From a checkpoint of a small mixture-of-experts model trained on Wikipedia: 1 pick a token.
Below are experts of layer 2 (counted from 0) of a mixture-of-experts language model. Rows are named router (the router's row for the expert), gate (a neuron's input weights, with its number), up (a neuron's input weights, with its number), down (a neuron's output weights, with its number) and show model dimensions 0-191. Each number is 500 + 25 x the weight over its row's rms, rounded and kept within 0 to 999. Numbers have three digits each.
After each expert's rows: "comes before" lists some tokens at least twice as common just after its tokens as in all text. This comes from a sample of Wikipedia text that the model never trained on. Tokens count by the router's weight.

# expert 12
router:546465477507475489533528518513493497459458506506502496534474471509479506515471491520489461516512530515479535497487459535531516494502500496469477479495506493519530544516536518561489480468532478512484515484519536487482525521474505461474504504538479483523485535507516448493486512533451493507509506502502462484536492547538503507516511464502506490531492479532469500532492503527531510493526514498563516482468509517496537461500469482450550485479509520456493483511496484489536456480481447529525463465525479488524538522475549502478540485512503458532529500499471527509513487505492528457
gate4:487491496500509491520473456551526526454476516506524483507481453439456520533491496479489472523543523455534459532458484508516505457502505502506505506523461465522519467466529525493513533545500551510480481535465494510543512529500527530479501515517527458472474530478456529494451483522543483512490498491516468472542481521506493493524485490483511530493516489474517490488548527546495482530465513524454526470516498495490500535511496510477491499489508535443484489477496506476509462532498486475506474503467509473506504547440546502489498476494476514498502488496488513540499519502498505524
up4:493511496509467455504473490483467467465488522527539529524488501489449463477501502513519477517521472477511488520497494542502534495536501526482500481498485485458538461517486454543506490534492553506494466490472487508477467477494482497506492467498495492476483493523468496524514492466510484503545521486449537519531512500464483530523527498517522495532496548514486477487466492480473528505533507489513512472508483507504478552520475488528510454481504517515497545506473534543495474416509529526489510502514480431462519529495505487496492464486478490449483537560484510508509511540498523524
down4:490518523480482508510484523512460524502495494501444520494471485485492532489477486553524525496521568504454535503480480487505472481471510498487477498504521427508507520513515452494547507478529434463509483474511495482499494481528530514514558532502505456496501485483480545493545487479515520515490545531548493510489516480530496527438502468486500486504506524515524495518536530500481460490530468494507503484462563526544514522488457499523520518538457470516484513490454493518475480472527487475452499528521502498527499478521504512518483515484464486485514511516536469479483507511524494491
gate5:510503531460475552477479489521503484500491442504461514533511531527490475503495515471545514483444474509505527477494494509528485455527474479531524535523455510503474457493489448480520488514488504491451480478471512507482503483461496515518472496474524500494480485530511509481510482514549506503493482504504486524538542498467535494484496476501506499478465518514494493465483514466543505513486501475461480463507525467454470501474502453503520467542468466515533527455546502485480466524539473521483516493481490508501533524475478484493512466514508508484504526550459434544497519524461494494
up5:491469489507461478475504499530494519523474485506507501514525452505532512534465490490511501457487475455450515541457502493465502514496488551504493503535538535539510526533496484503506494498456522530463503493464538505541536496541466508508484466517501488501476480532508530481517542456482465498525530485495489521518513515479507516488501504485484516464567479536534496512506537510512455511505534488519492494502507480468479459510509477478518446538506498504504480502509465490461487549555516516488517478430475520483524490520507501541529544481508506483544469525507489483514473484493520547
down5:512508531503503512508461472499532488457497521483502514547484463521477501500500535491527462513504505451486510503535462499495510513475501531451479515542538473488495519513507503520488489524538493521523474475527476489476443485481470453520480479520506490489500492474523499513481496476505521510483525529507495522491494522486494485488488534511537499507441460494471568480529523494553488510547469555484562469497506507495466522458540516513523493480501473472498514551524514485517473477523530481521499481487575500496493528506553474503506479483482515469520487491510524488501516521541522436
gate6:494493495506510497494495492478541538540510514504489552485486511478502463515524486461472514503494493534483538456536542487533482501532559514520488508474494499506483509456455474506484502473482509462516531500498494477488514500468565456479489520501491494490488491475526477530470516490496516539504481540544477500528503511507455562470470478537529469486491500487464491514542495520504476504516495497501517515542533479532534517506470506455503501484514457518499491469499516475507460476503454517506497495515534460512478499510505464492504519427500537524472492485421503517451466489522474488
up6:491535490519486489478506516499503539499514519463492516516519486417475443524478495444529512506503515485501509503537461514465475497535502483539462481507478476506487478546516503518518450541468509519506519521496451533511511472525521480464496497503483472467479472495509505503453502490457488476504527510485513513521517478512488512515561511518460494515524458512530492497518477490482453543504483549521507503445512500497494473509494531468460507533463483511514464488468508493438505499506520527470483479496500501510534505512554533511567522482513528476496521520512514511522465464525476498
down6:504534523487507537478527462519521525491510534514511496543522530545517498475505508528492519490522455515475503492484488523513511506519447492486501491475499434532531503469519480486513519490502507510547520531547482476489510552506524511537506483512511521464489524490470471499472464512466491493468551489466511504494527489524503500483497515484507509483453449471505461526556533530509516485489524521496500513489487455466540483474485535470484536445475453470532528492533492544536514501504445502528519544500515502497514505516506504511463442461515539484490467509466491477479489494496480484
comes before: ",", " and", " of", " in", " to", " by"

# expert 14
router:511491481473543484470435477466498484482514521482470466486486520503510525528474499491455487465505481489499505493466491490519494504505457494514513494489495494469472525439453458470493518527539490485489553500540519520523503484475544542486483463516515467486522496539559506475488529459510510479491513466521522497501500502505505478496472531497508526473482549467522454553511509504455503511503502563497472481524506489498508501500498497495532536556524467495480549465499546474539486507489544501481514472481500476461507475520509479527457483478509497463480458484508490484477500460480522488
gate5:499504430468534504470455482468475524517483547497497487493479484456516495500456469453506528455503493502495491516471495499507498475529521475484535485493508507504486486474512492494489522522423506522518526532483512528537541520495534525537494500497508456490483515458507432501494489455447455498510465493556518506483493478522517496509492475521502483465493473508479491483520501496499529496481501532458527527519493512479510527527524522490498542464493495472497531514549488509492512513463518505540483470474513506441561501499503502501484509451514482519512545511498508498486554533498536494
up5:498490525518542514503498536446498533516509540505493555479489498535514508474505528505518463511490499473489420548499506490541460473533497512502493521480506519558507496533549477480522516497471507519504506493488485494499523486516540549509483503512498522459507473536493516481468530498460511526519516477509497542472467507473533502487516449554547494458461522466457493513494473482517504506488519493523514471506514533530535509528481508504501496533487496514496525489518466498492473503474493492525447525514543516441534487484470482499474480459510458521562514493490489531497490512526486511
down5:444513513536491529530467524507491501501468531484478479489482515460493525504541590506494538510499509503487522461513490501515452530527479480470516516506487512484497464483474511525503482489522511492542502494511561491504490544480508482480503519513482501469507516509524526496514448483503509520488490498493524482523488517529524517583526547472505469502498478489528516487495504505482469490497474540523513554482524512520486488499514550470482504552557495517514486478540489535475474518512502506490518508492470525457497546446506528532517492498500447500524515556452500468508490508510508524
gate6:523475489506473517485459491529469477490474514505538509557502503509462479493403504513435538518572427523553505504504460485490498526500466509509534490498472491526510532520518521510484512530513502498469526482483514530505532516524545517500468443515457494507485490471512480471511494486474493508539493517508486460530491518492532523516529502487513500492507503480432471462547523512513468489486487513516545488492513479475474502514507517509487497509465480512507525479514496485477480480536461470502489508506464471525511546485472491500475484498516469473492492517475489508458499500525466514
up6:462513493503519511540489472481525508506505498461506528468504494482523496504536490469528475471404573538466470515466517500486512474464499455479482511487513529475506479491500470503465513521518478506524465497512528497515512466496504487536518510493549505475523549514508513473492533503553516522493478485468533570479483509462483473464463545492492534504499499492568514505480529504502498490529512514481492505500528510539551480479505494503495512487536470469501502496502491513538493493484525539534490512496512512474511496488493521505531534524496544504486498468523473465482509463502553464
down6:507514497481450509524506444441501511555504487505476471452498461462475467494499479490497522549513507475534469505511519498535505543504520517491532497487503471493511518512501530505492478482520456497503509471515507516581491475465498521464484532462492505498516494535498490461499504490479515487519487532483527525520490466485479520467495464474500486517442488539525512488521522458516524502492481490501510505486518471518506522492521489518496499568567458497522476520473459505518536502530494529522477534456481546463519486517475463512507518480451512501489461554485495504514497534484504503
gate7:488485523495558519484521492547477492519527513535548507486497497523530522479461477485495499519549516510510473502450494502509507478449506448550492539523511509478482498470509518525485541521545468516454538503535524486474474519534531535526476531522517469509519491471506474529507554488520509495538477491541504477534525519509500528504476514448468520458505497518498479520460484512482489494502519505496483502489495518481523493446500499513472491510526475483498506487478481498512493468532501501548520525500462521516481498471471571457477562496499541515475518496517513467486504525474462478
up7:547487465517469510524504522475496546435517484496499496472548528509488522506544489455512509516512518491494533484494523484477489513494496517499481528501506496519476538491471521506484487521466492508475450505476515493537493482511463478482503512509526536475477506524517489484504494498513486521487526524544499514485500487524485462450518474495524440520509464474452540508483487451536536481522530510527494481524484503517482485548513569495494521520510472468479524512511528518502529499460526502478515490524472448494487529486504442488526452477454487490484467500479503526506524450559529535
down7:460461516504480498483475507508524474505517466458511512455490478485497519510542518504497486519474489479504463462498531530528503521517506469499545469480498482471489510525548505494499527506491462514507495510509518544487471490504515501521427496494524435500498471540537476498488482481492517468522545427538493499502519506499515503487472486502512453520512536490492495460507523533473479529474489481449468504502487459504462488466498434502541471494502455494526543500463520471505505499533477495490505546498491532502508490471482490529550503509501515484463478542506493515489541546522465481
comes before: ":", ")", " |", "–", ".", "\n"

# expert 8
router:456479519492491457514508471479539521544527488470500456463457509486550510513533509484520483547531498487478495514498489463476456508501497524502557510481475464491493474473501489462456525473462526483493491454542475508472510467554507514512541482510522542477547515520540540528490530483536479522515535480511486545510482493486523469491508533505514515495508533520525518516494501504495490508526482491537444512524493510477497475524489478481507512500503531531499516481458516530517486519444501501487475520514517538517509452519466494474497517556510512470518516509511522474502486483445521465
gate6:508472522504476513511552483511489473517498524543532554484465476505474497508530535527491530519516519465536530470496510496490573512485480501519533494504512486493448506500482497499477488509497463514467501453489504466442509488512466527497487523494509495518492502499502497509498493533505503503512518470506507506545542462544484531468470515471474483502447463497519517466524514510512520523425470542441506515523548494521469480552487528493539513490478503491481502492498512491519502517441509499496528466507491511501473494505497490446518495517481480493516487470529525498514465420491499537
up6:517500549484514504513502482500539504514514549511528523489495480495508488490515539533500524524545510498533550455502534479487522512471471480518515481495464498498485470431473529525528467500483461467473468470505547484468450492484490477491532505480531494504498488505459525524482479510487511473503535484478495509509531534492457509468459498471483497512474458509489479499543484485452525532479513550496522502526520518513488497529511550518522469497500506502484538475498526523488485519451510491510529470526470428502505471486455475494514485514475490513497512443525518504506469483525532553
down6:522477520523539501488507476532477500489511484492478515454479508533521537475484523510478532540519460460532474532484501474528493523497511520493498523519514526487473526504465482474490497530474458494509509493483501503454544468495481459487509487506552498495536502536548525533490504527535508509527531556479517514504515499511491450497502501550480538496490545463497539454469510504520506478498491500519512520514513477526531516495490525449477542507477480510439565507471543509503461492502492519494504499475502470497523530480551486469485516475470470532519480463471519483488502525509456457
gate7:528502497499477487460507514447516471546503491511469489452517439468487475505520462511479505505450500525509477465499501473524534529494522512499484484549472497530467491516546494513475479505530475462433505511504498492488477551448499509539481505507515474465529542507502517524499522450492486467511476547538501515556513490517531471537523465528492510476530529486487486500490475485526493501525489494500496508512540491508531511489497537515459506490492478448473521507495492505500499531523490455495439502509509537511461519533504497485478527511477487492476514482555469514474551522513482499
up7:518482520461514501516497520515485485467497487519475502528487501495489516522494500530454463414481506490461502497491488532511555496493511460466511502513529477518498536529473500532462508515508506484518433549481461519524454510520497497486473520498555505501545544511503481512533524482475525477527505516480509448472523467534525543491493535518531547477519510480470528512501496537511474495532499493470570513476492494497517480516497460496511511525501513489478485505439455554514553493516520479484449504490518517455524510532521500474526504500496501503500495511478511505485495496499486538
down7:492508508455470457477515548466518503515474486522479469479473478478540497484487502519475476483498485507536491440468537493499514498520558463481463462479534532490538515507510482485529510456514523502514447512533491511503518492453437483550504514472531532504493493459510523474492512503520519477515526458541529485479499547536469474490511446489512497489476507502493555507490514473519490491488494487502498484531529533498515512480505482516492487545501515486484528470512512483525496526463508483496509512481474445473508556560499489509510500500525513516469469485542515492525518502545461512
gate8:497519524498544474519521429474536504475499520491516461498439480519498526498512509528539499489481522493482479519474477515532498526526483518477470486517517474457528479478484478479505500484456523503506497524519511493553445505491488447499494476498482495524471517534497502474489465480509527516502509461520489529542512547534542488504470540483463450496502446500490493513502504530459534549510450526509490503521472511496536519448481521497444504490557430479520519514475484533516485517497502512500524537539478498499520511499509488515500507525503503531460497469504509483494485501454515496
up8:508501518524595484524489411486512507501515537461490491506450504503486508494476471502511506528492523484517483515488477526515448541507455526497466472510503488473543512497486486495499503505469503485486491511531495486556511480533513475507461424488495502535484498522495489477475465508518506499461501502527501484539485513517506477539490505479493465521546495480487475487518470553463518513512495488519502467504478524521507505456480460508436494497491472470504490495468483521497530538473531517513489539486487477497495494544517476514508489514536513560474502521480508441486486499480478507
down8:509505474499485485470520499466501500439453493505474488509459466527467538526504504515535524507464519506540577518494504528514439474489509473458493520504522526470496515483476470505490465519510534474509494517501510509521488460517514476493519493493536434511485478491461510517559491501512499516477512519469492469558502524484493507480530449475485527506469544502530441463495488478478504479541494490527475493501530514497469490544534515528510456484501530513505489535492520578482480509488513485470484517550490506480498486470484535479480484512504479492491505469500487476476479482491500474
comes before: " |", "0", "1", "19", "2", "3"

# expert 15
router:470524500480499493515510495490522541570545510474491551524478482475506509500530539515506473505495505518451471480524497510489534480479499535516533522463514505455499469522522493525510519509569475492488479495508536540547448497540468533512526524538488495463519501521489562474506480510529495439514489527490554488486477496475522540497507562470517499476430470512490539498469511512489501503487479482488486564509499485515508497530497494544502495535507491545496485515479520498492523531476496500489497493533508475517513502479512523516498466513490508481524494457507495485479501489496446526
gate6:514506446513449468506492473467471447511483485529512485478516506537532516505513536532465520508495445511501483489533473499484517465512539441469502528523512497544512520494471536487512510499477486530497501555454505465504530540465495495538512499467491548562494501523514525526522505495477481485494486494492503512492459495470464503547486485487528496521530493483514514473536485464508524453491500518520509491473503507497433490494472495523554533446501482498470454539506506530485459494476493518515523467489463517524479516522490508506462507493518523508479532496508534518498491526488519459
up6:501556579460507453537490516552459498474505510477508527551492543544503488481524512499492510474516530526516491506480491489469519526546550515481519501493480450498502520490509522500524502516480516492541487510539452488440486540472509480510483533496521509503513495523485523505539483501444470489533480504535465460461552524449503520508517499507493546526522528496512483503516467513502456476487522523498508462509444536486539489494492468468480463534487491480451494523469496501499493483502503497503528493510502490513486461499519473522520518484483484502499488481509543511500531506490533498
down6:522512482504496503527500464516511505487484478551525522471510472466505508521476513491531492537506528514563484525491505502502482493529433535530454483488485481510496475505502482468546494461474491510512549472491487514503513499514458503523550540474510492433553550506523511482489470499467503528527487503509513519508467513493498479494496479497497476485517523521512510527487502470512489458493517464477525537507453457540500497503511561507500529490499502511485536536500473545501488461562487490528494519494469523498504513453519432529514488442504510513488502507495464518526494473528500458
gate7:493451493501515456497457452455453500513533526534517525483487507512471483485474511509493495501460528533505506507487462494545524453509490530545507541530500495510510521510470534547514487503493502551482513517504495517492482511484501483460527469477446516479475532462499519477499492496526495518488510514477481503445544503507520547514486517485536471449497503474461535513483441446518477543510521513524468496511527510453533530470502496515547489495494481478486513528474483476481499525482531464492489532497484494489556494507523487535513441479454491519510511487492526497494488493488477498
up7:489526507475538532505503532457495478532521475515493515526488507489490516487515505457532514493547501492472479498510528471459520537483472484537492505497504499528501486490514521489454493540484529476463524514525508494554465494513478474471491495508511472443502512502516529515508518527499503478527537494462480520478497505514517484510511451472503479495493540519523508517495499487525495447459499545498526502548520486470523475498465501458521443475471533484475487480505503450522493476478499493512478520460473538543507467501550521464530535521540490499479552539469499497499515544554467459
down7:503491543515498477490526533486488495501535532546524481553464459499565486483459483481509521459509460505530487528451485519534526494524439488495506511488496500508542512490496504449531517523431474529495512520520509529485549498497484471522438474524516457539495496457488475501499524514481474482479524467469492500518488465512525480465528530492496480475459537498507470549512494522496516491479551518477474485497492523476494516500492528531521520515494485478512537484502490553470540506511516491467481514499499519502493533495483476514484536480500525529464497473529508536491476526505526490
gate8:523524526471506492484490468546482484472505501491511485450455509489510532491519510572507496493524531518531529483490504447550548462535452471534545474462467489494483462505505494526483518471509467500515493488480497495503486513513565491512530516512512508450527506515489492544533534508453517499479497495454459514529540519495534498459450487530517467500498498502513482556485559476482466484505508480528466450512524494474517508505523526515512498509476526510507516508516485495475480503582519518501494528509506519507515520500484498513520486512530486512510474482514516538475489498516526499
up8:505509516505488466501480464501497480495510508508520495491478480523502513513454460503505451521467519493497499478493506469520505469518481518521522511498460461512493528487495547452511508499547497508543498476530453476494458472474497511500483488517464524504464474523428547501453493495496520468456483514477519478474496513521500537498512507507487480502510504477495494543520479496491499483533463490484518519517513576474543483495496505529499487496498472515473512551504523548535483531555470510469537535516512499502503455518491475492551439539498473513445440479520504512484479485474491494
down8:525566486540481491464520502490479454558467538559499488509507507460511532492478530497491511480478537547521531473530484503504494558488486515518524489492446489491529488544460493500488482513512525456517539554497503540494502479517492529479451469479493511495534519509530436512471516510492499484513499511471479504507523466498497459488494495489493498503529531532524544496494509478526510511505493500498543451515558480477515516513524466456499533484498539481508463464489504462497490507557488519487503483457467490504468496527514480509495502500487458487474511519480483501517473490500469473
comes before: " of", " was", "s", "'", " is", " for"

# expert 4
router:454527502518512490506511486482488493526508478551505488525514542468498492489499545501502475490511539468493535495506479519524472550496498465529531508486516513492482451506516472497490476547490526463512498528502516525480525471496485462519447503507480479469486498514472503516504524494529485478501529508545514498478477530495534506506523541518523508453450477516519543512507484526512487539523489488485535460527488528517480497510503460542466552494522460528455528455465512499486527507484522482484520459493543522499482463526453451515467477523494484524478506502484509572461529484471475499
gate6:484459488554488533484501494508499514504482479555545505510510474511476490476524475516464542507476477457497518506459483545527494510557490505556514508533514510530520530539524509511498515500502493484502471516504471478461537511536510469491525491479511493483485487463479494515490522519492505499505489519489521521516485467493492540501518497464511583552510558479487476443500517502537539524547503531509458498479496507535495492505500517499523498512451488507518485480545466463512477516524498507495485545525478496462485505493497518530464504504512483548516565474474526525487497526475521465
up6:531529472453479497511503515492478472520550503473465483493494530508514505487480494515531426502534518540497459487522504439469516504458490501460473508471504504484508465492490493510539494494492488507513507471505532527553488470467481512507493505531479533496507509572504491474512479504530506493524517473547480498491493507494488467503500503491525437463488465528517533551508515499503491481472530497485547512553501486501496481487492491486488498486537529496494524522443520512483537480480529505505540446492525501508545476531518460491511481507469533454482453533527473494496512504529455521
down6:528497512541474457481497532506511525530489455524501498495545501500498479473509437479461458502482507497494509494503511514485518506523425534532511483469465498483515471520524474481550477530529520532471480523512483519476512504520504508456523452513502509519489511500497468540541483543525483511521465507515524478524490474492455533490487493483469496501485505516510483514514479479524525483452509531524502508515492514518506502541487537458506526486516484467483560474457489506542541455495516517491510502537489458508522497484509492478461475452531511507516512536500495558530504484534495439
gate7:453514512471491528474530466505512478495500516509526513516521558480466518471510492507510489506436510439501523488538467485506513516479471483508508534510497536503506488493511499493550517519488465541509464525520521494530534525518490449500519491507514452532491496495478479531459515453470498520515541483506493515483541481545518536465484522514475514511535503519486532515482505524518499550494493474472486496520516506465507484481542519503546501471505516513517519562495544500499524465571488527467519511523513495520507471509524487494532493495493463530454505481526520495520485443469497550
up7:523480513531437473486478534479476512467492471516482500500515467544478484515479477496482510514537501514516432524488528513518546480523491473501498489449452505473476528507507515532450501459518529472492525485465471485506515510488507541515462510509487531461512525462504491461520481499501517519529474532502505523517477522470464472512509479530539468450526514519496487491504491486491518493493546536544511513480470466509509492519490490499465526544484474551474469475513471513499490532465499489558507498526474507494493519469505521500493510498526548466540533490437503528504508541512482480
down7:481511470461511506446518519503537489525501519519542532493521507521520482515471520493497480514485485475487500494501536475535476489460489517531499524476515483533514491473499488432513548553529466538498538555489501538486447504510488448546508492499500501474523491514510525474496508481495492480480501503512510512487523494507482518471504506495466538511464517513505494517536531532513482523497528485465513449498478534483469476464517484520522502458488501481520466503511539500487490480513527479478467467519519512525510496511485490535520527478507424559464495491527502511509452520448493568
gate8:530497526477468503532478478497500506467503491497509497470484463467492496511467483472485549472468506485453469485463493477488503511484448498496492501527509531524511536504488495529463473522489513547468499490519498489466486536567472440439530487467533478473491539539462485494545486542499485457489540512499481491546482510499522453511497488519505493468491510461475503480490491520518504509499514477523447522515505493469506520501474498509511511506503528476495432505456515482447507523494523513518525476535466524516496478501490540559461511457532535509498511486482527516501513515481522493
up8:492485485509478505530503465477508542494492510466490499519510461497490530455530562493497515553522560486483531521543483499511486490491547497556478495466460468550510509513516488491488518487513545556483494510481499466492519483500514505472507493504495550490491451512472514511548501468492490493507468490539489479488514479504506497513502481452487479577498496524486475530482482488517523509515483493460524524504468528560530489497464513480471477472464485502516518482492512511521513514509476485497476505534532432491529484482495448452490541535513465485490507503503554523504498519521515498
down8:513485506449484463510474476494436545472487528465508482509543475518518482494534510475497517455520515531514495497518487506453480485477517515488486468536538527570454518552494472535477511481504528480537509478519489517499499486490521468509556505466519513533535546532501498462495480476532494503473510514496478500488524494481533521487517500519475456482506479495491523532515505522497466464478515508496502481518480441486492499494504442481511463454517510490533516530463530506468464531527537516506486475493523496481484493477491529475487473503460546446514483498473517496514510464481494529
comes before: "|", "-", "=", "The", "\n\n", "In"

# expert 9
router:548521492471484482522487486505482488468475489503485509499472470526482492508498455465507511474481494449492484475482510525500480525477506516465518466533524455529536495489450492437504475543529483489551483517488495500544490502518502484517460518506513515495517491487560512538545486515471513468517489534448523462480503471496523501535548499492458539499490567478472485453509492496452486454512473498465528535464465489491492507500488511500492500505524522496495497530490492521478505512501499458554507498492510517497473507548539458478490509458474516480489509503499559469548504489505506499
gate5:482485516518512477490525496479528524480536515490501523491509513498528525457495501508472537478482481478499472485489526530492531459517523517456507470525455545516492525521501459464493481537513453473487524499495474518509479460496518489498451463506477550523528515531489498479531474505486535478511506526544506537518489498489531514458525489521500549505513497536485500495521453507455474497535509522503480496469524500505464516482524493430532519524499486497480505550476468484518472524493489486540507498504486537476497496487508501521452480495471490500473512493412483512549501536536556522
up5:543506503496527474486479503488519515522500462492503517450514467471529533482477472472517531498472507509477484468484490521499489486516519504492515458505521546487467500502522496523511512526480492468515539497473474520495518443529509480499462474501485506520532503509531458519519536512489520491491463467517484510508494504503516456466529462534540521527493502552477498570534491501454519494526457509502485491490481508510485519457468462480513538545496514496492470553496489506503500488464505529521555510524484493439525503478474535508465472501493475504502502453467498508545503518564554484
down5:497519536526486482547538470493500518489491478488477461458504501549518467466529527532499485485462475482504538477482480474503504485505526513513499551433535511490522513516499530527517503492463514474496486548543520499508514475522525550481491499563475472495485547493543478477452481422475486517506506504490493474524485496535512542543457492513485506484467493511500543528466498506487504479509507508510526481500506474435525495504479516536512512488525544500510494522501539517494505451487500530521505495477534469502472494547476492485524505486455500480497492483506484519499503494493452454
gate6:497504505474501520504511530506461485500479527475505471557486487503519522485520505463499494462485421478507498524472495527505493474534547516486477543462512485494524531488484504515502519486529555502534532526483525505525540552546496485496492497484520541479556543498511507477512477501487545467555473496509482502506489500515502473509497495512511459527484498509484515485502532540458503557483520521491460441505482485485490505522470546500462493492493496490499535484471476506464485532510477535512557491501527513510494506553493504501477515497545498503492492468539481477565510497477500549
up6:492531474498517488556539475495508495525477501530471471515527535475446482529508528550501482535492502484514500510490511490488493483459495525503499504498525456480510521508502521508530549522473486530478472473479537494468491480489475540515505485472519499501492504473480488517446508522493542498463464501499481516448469519468518531551521533508548470466542521518496456488506503465493513485533508505489486519426489474498521522532489515505525558492503479467517501477480505480467452464515505511504481523460493495511531469510560491504511510508480484436529537474482509504469500509505535472
down6:471479517506503520522482507490478473495498493468501511506495554466505473519496490470533512517534515499485507485507517484512492538495549502494542513466458490540489510539507497506484502461497487494517504483531471539525489498556517486464504548474500504498491490477561508521533509484557526500505453500500488499505495464507466464465483467501485478545520510505511527551507523480434521483490490486512526505512537522501544509478505503573489481477508482497424557484468518498515497515551516472472515467549529490499505479513533503507498485479524516526476460519521511519550490501492546514
gate7:500494538524537483508473466496502500502479483530480492481500511483507481520483464458478498512486525491469479469470497471499503489463512454526509498478502493520468545526472515501507498505515492520527495514484500513505553532536475533557475500469524487510519514503531513479481481487499466511506532472499467498553510524526536541463495540506492559503542468486511502486508489455441516479507554492505503489548480545489521521549501492534526477499494544515505504474523488456509496517525518534496519535503496542530492509453520480524505522419495509494493480478526458554492505506546523497
up7:524509529507493495483491474508505508494501483539526524526521492511500531533482518485472515459503454489493506528437474453535464506518502471493491535535509491505492543497477473514481507495562452537502507478513457465508511482491530498494462495528510440519460484484515512506542455492502479494528498532510472489523466517517529515517478488481499498511482527508512490494521521478531534518492449480528529494469462501520538522512477511467473519491539489571475480470489498515508465457522520541502483452475491491460495486505479461496513468483554506552534519510518506555504499473490520520
down7:457497511496479498537508481512466504460494540493502522522478484553499489509511501492501500508488480526494515484529509522481499487500533505542494528504505478517481462485496530444476486490493526445547496516525505535511506501440497537514537515481494498465472495489482513513502495513508502510493499501480487482518485506500501510481520522472481493504492519495484502514428517528513506482477482506507487498448549469533533477491550541466464480531506483468505478505556535450527489528553544468497512494432478497506506499484503462532508534479439569509480497473462526526531465540489514506
comes before: "s", ",", " of", ".", " and", " in"

# expert 5
router:512470510527482481507533511480476483466498511544498486544485494520474500508473472519456525500502492506509507501517553495505497474490482456523475537520468480565523531508493538513484510514469544487511479549515461511483518553447493511489479478470514480508549497484514446511498488503457485519505472499483493510536519516505507513503460472528472503479494486483473498462490459494502519504515483516464507506500475478455521494470559557451486500461444476461480499524528526463493445480525546492549494496475507499504467518493510469484505487449487501526491513532513467527498505480498488524
gate7:464507496504516464482517474489544490510482496543484495455471486470547457491496491478499482494505500478469475445512517504457489504559492477489507530521535445530520469465505497487513484524488495519532499476507447464538494521486503494503486520491479499459511508472489513514484459496502481507497528486450469532491497489514500509488524551470529538483493491487514527493495471513543456518496490489477467437497478514487548445500470519482495509513502517489525501470523457538478489467499503477515523437492471494480570456500492478477507510513558526532509517486507502517472542496517518512
up7:483529524559476517513505512531502483495501503484519459534507485539485460521488512490549483524506522499476459485484484514541498495504462462486487525462505554459520551490479483501451479485495477540457475564527492525478491469514524474504499497534503520497514454532475461521542505543512450524422495484520507495501497526513459490491534522469512513521555487513459464526535503504490507487513528542507490531520472482496485521499472508489492517522499495520529488508468491506471480547468499492516515532497491491542449473505485547493524532501490519483490502507501482486529507484472518525
down7:474486537502505482483520509514506522488575489530495497478538505493524505496471539487486518508503483539485539527553493502473492553487543514528516464505495479533507509481479507498510522507503518486504511478495479496452515454462510493482532527564521516482541552470472494522497523495499520514522505505507470530468470487482457471448539510453481519531527504514531489464470493484502484509517562479483483516498489496515503473480526526531488502455507523511530517566492483506450489461513512488493444492493496518514512517510541540534489492473525511470513488516464508524516503548462476526
gate8:493491496524515502494518492484477487522496484540542496532498513536498563521459453518503469508505459483524518486495511472455473518527439500487521501512510506547569517509483497445509473520470506504526461518496530476542455512520532460509511469486506493532544520477510519537466483482541472503506524515476464490483475510534539472530501517523520496543540525489470510498537499505476494494531458491461466481493470519543472485475505514516495566506523521495476499476505513486481506483499537498503492521523479504503481484538489462449494463514474545491516471490531478521534486497522483501
up8:565513509473527497503479506511466537544493469503504501546500529531503523507565520497479497462515500503527492526542535516540494545491491474498482538489519519497509470528455494526517511531462489496478472518550498524495498481470484476506492511470487492506479493495494497518437526483486502485537485497483458498542488485497503515466526488532483452480464485499465509541479505483498480533506490511468518500511510479453516459483483517564521512465496509549535517518526532447548520496498562478466510493491488521478498517467509538509448540503497518484491466512509531512492494477535499521
down8:496538499504499469486523505468487497515515477515491530518518469520497481527511492504495476481475476526500505483536481513505488507504477520538513467493458532520452512514518478506499448431510504473472497490445511436495451475480511484563448492502514489514509518531496468468518479503542515484489450507521486511500484534510503542470468503566523469473511494488519543438478517518506479490509521523508489478536493498526476510468521551466523485490565512498511461516461533499495534452478508529499506497503479513486523521524486486536489529499489503493493564529496482498492496477473466506
gate9:513521471506509521486480510477512480504499488453503465512468498527470533484482489517500482516482524485522491476450474516456467549482503538489512521535514508548496452557484476517504504494484486459550560536482500525521511513484424510477514499449524482516500492495510489502521552525487497471478512505508473493488541501514473503525486448472481496554467513503501460512535548539484488509474479507493525517524491434527500524490509531502531488496496539517506489476499453494495451510453512480497521452484513486553509477527490466500524506518496483513486505484535524491505494469488523526
up9:527484518438475484489511510487494459508479506471466542518481469449515495544506525505499472484476468523462485514530492452512517501535514517476530499513515546498492465510484520466485509481478479547514496442504504545501507487510516528450516484463541535498504495516494486489498499492477468482467503512481438515467524520562509536482481483499456503488531505463506519525534493504476453520516508518518491501498480474493530500525488439491485481531499484520512488492505482504490494452436438454484541506517475474521526495524475488500503485448510500492483501461520484460499527519472494488
down9:510468502555481507519506510554526525467501493523513464506526492483537513553479505506496508520544455496512472514518494517489485547451513469508511469472504496521533497459506530480505508502556509531495527558495493505516493478476545474458493503501518494496500493509469496504504505513495476502470515503496545498480476487505480519496480514464535505581516475525507500541453522524487548489512551456459531535506523524502518528491491495518513484514524492511499544527468489497517524522532525578523498518477508468522497551480557491522525511500531531516512502498469518475509497533472500512
comes before: "=", "ed", "|", "ing", "d", "ion"